From a checkpoint of a small mixture-of-experts model trained on Wikipedia.
Size: width 128, 18.3M parameters.
Experts: 80 experts in each of 5 layers, 64 SwiGLU neurons an expert, 2 picks a token, a softmax router.
Training: a variant of Muon for the experts, 427M tokens, 3254 steps.
Below are experts of layer 4 (counted from 0) of a mixture-of-experts language model. Rows are named router (the router's row for the expert) and show model dimensions 32-63. Each number is 500 + 40 x the weight over its row's rms, rounded and kept within 0 to 999. Numbers have three digits each.
After each expert's rows: "gets" lists some tokens that make up at least twice as much of what it gets as of all text; "mostly gets" lists some tokens that are sent to it at least half of the time. This comes from a sample of Wikipedia text that the model never trained on. Tokens count by the router's weight.

# expert 78
router:522466418534463475535558488485493496482503488505508486517437506496491469463479493446501544453557
gets: " and", " or", " to", " but", " &", ","
mostly gets: " and", " but", " or", " &", " especially", " while"

# expert 20
router:490487524509498580523534500503530548446493503511495548515430519536477504477487467460469507481514
gets: "ed", "ing", "s", "d", " won", " made"
mostly gets: " took", " began", " wrote", " worked", " moved", " gave"

# expert 66
router:485460478503550492544517564452505515499470493531578508559492502538526461498449490471437512461519
gets: " the", " his", "s", " their", " her", " its"
mostly gets: " his", " its", " their", " her", " His", " whose"

# expert 45
router:549540450496516540553522551396558538497476452496490545515483517521540503475453451443467600497511
gets: "=", " =", "See", " also", " career", " life"
mostly gets: "Species", "See", "History", "Background", "Geography", "Results"

# expert 34
router:507481460484543554567539571509571537421467453523523531551460539519518476488447468468468482467555
gets: "%", " —", ")", " 0", " ·", " 1"
mostly gets: " MPC", " FW", " JPL", " MF", " LINEAR", " ·"

# expert 76
router:474518465547475511519527541477523513503430456515534499548471480537450468475444474429470483484583
gets: "on", "ation", " time", "ion", "ity", "s"
mostly gets: " east", " west", " north", " south", " southwest", " northwest"

# expert 16
router:517485479515562507564580579469524540456469488473510480522492490530462440495433448379504486487569
gets: "s", "es", "ers", " they", " people", "ies"
mostly gets: " people", " children", " They", " films", " students", " players"

# expert 7
router:566476453575561527507490560494514528477501470485505506528476481542500477490432454448454549482515
gets: " 18", "19", " 17", " in", "18", " under"
mostly gets: " late", " 184", " early", " 185", " During", "During"

# expert 39
router:512506484518550553499533577411518504473442470526542482543493496505494431507506465481505535441487
gets: " a", " an", " A", " first", " one", "A"
mostly gets: " a", " an", " another", " largest", " Another", " This"

# expert 71
router:544456453538512526580471494494554522455493488554530513512483515533521464494479471426483527408502
gets: " was", " is", " are", " as", " were", " has"
mostly gets: " is", " was", " became", " has", " been", " are"

# expert 35
router:556513451510586534521510528505570562430468453484497520504500531516521495451472452436502555459593
gets: "–", ".", ",", "-", "/", "19"
mostly gets: "–", "−", "+", "×", " −", "′"

# expert 36
router:534453442518524506553529528455490561451473475461510528561492468557485441460421467479477510463526
gets: " 1", " 2", " 3", " 4", " 5", " 6"
mostly gets: " 52", " 39", " 34", " 48", " 37", " 49"

# expert 5
router:526428456555580518513472546483498526501453497505532531544506526523496444509463446491492533417491
gets: " in", " at", " In", " from", "In", " on"
mostly gets: " in", " In", " within", " near", "In", " at"

# expert 69
router:534429454500522519568506528489498509453404475448499492519479497556521474462498474451431539458538
gets: "n", "an", "e", "a", "on", "o"
mostly gets: " Spanish", " Ottoman", " Greek", " Polish", " Russian", " French"

# expert 47
router:552504462544586515550486508470483555444489472525496518520482483517577432488454469479477542475561
gets: "=", "y", " You", " Me", " Love", "!"
mostly gets: " Night", " Dream", " Girl", " Love", " You", " Life"

# expert 24
router:574439498499507485494534522472538522462462496548536500491481495470515478462461503474454525440572
gets: " two", " of", " other", " all", " three", " many"
mostly gets: " many", " some", " these", " two", " three", " several"

# expert 19
router:562460462585552512508518504443488529488452435501487513544479493502485487494434425485486543477518
gets: " for", " of", " with", " on", " to", " in"
mostly gets: " for", " using", " regarding", " upon", " Despite", " with"

# expert 68
router:533509449519550527486555551407547541456442464497500527540512468514504433446460492478470503476518
gets: " |", "ti", " years", "%", " place", "ici"
mostly gets: "equ", " pm", " yards", " minutes", " ratio", " Density"

# expert 60
router:520435476515521582494583530414542508475464465489498528503499493508485429474458447399492521491566
gets: ",", ";", " that", ":", "—", " where"
mostly gets: " Although", " whether", " because", " where", ",", " While"

# expert 64
router:495388498531562574497495500434529527441521463469484510488454508512526472494504470488448517514499
gets: "M", "F", "D", " Z", "H", "B"
mostly gets: " Qu", " Kh", " McC", " Moh", " Th", " bl"

# expert 44
router:572457447589525523562539522461511560475416496516496574540471480511550496487490457493503488459491
gets: " of", " the", " in", " for", " New", " on"
mostly gets: " New", " Your", " of", " Our", " Old", " Upper"

# expert 67
router:506544460501523500506517510460492505433437432462496497503492533541552490448468446459447512471505
gets: "ti", "si", "di", "na", "vi", "ta"
mostly gets: " pla", "imi", "bi", "eni", "emi", "uli"

# expert 70
router:524529486553541563557517517479543553415457478531492493544503546514561453445433524460467505487585
gets: "'", "’", "nt", " interest", "tic", " human"
mostly gets: "'", "’", " economic", " science", " passenger", " regulation"

# expert 62
router:512492469498546504491592492491550519460451488506503594513512522501531454483480476462481513438589
gets: "0", "1", "2", "3", "5", "4"
mostly gets: "000", "500", "100", "0", "6", "5"

# expert 23
router:494469477531569555514540492472538522483427502543498515511498499534490482432492450477479451425518
gets: "ed", "d", " known", " used", "ted", "ated"
mostly gets: " written", " available", " designed", " known", " Succeeded", " able"

# expert 75
router:570471439534499511570547516440590529489429485533503535540491544497482457437462454442492520476505
gets: " |", "|", ";", " ·", " %", "%"
mostly gets: " %", " Votes", " ·", " Socorro", " Candidate", " Pts"

# expert 65
router:517483439568572548508493502443489547474451501490505555501450518507545486383427470469513560428505
gets: "|", "-", " |", " -", "The", " including"
mostly gets: "|", " entitled", " titled"

# expert 79
router:503489465532565512613517527496539558482430452493561585463459489560474495468476482462510473480575
gets: " to", " on", " at", " also", " over", " not"
mostly gets: " along", " approximately", " just", " below", " around", " almost"

# expert 72
router:521505451510490574543511528484532607438463408501530560487449514471536482495496471504495531517547
gets: "L", "B", "A", "N", "P", "T"
mostly gets: " USA", " MF", " FW", " CD", "SA", " SC"

# expert 74
router:495465485579522538548498586480509493472360495467496497543460492553539489460462519468483509474562
gets: " John", "a", "e", "y", "o", " William"
mostly gets: " John", " William", " David", " Michael", " Robert", " Charles"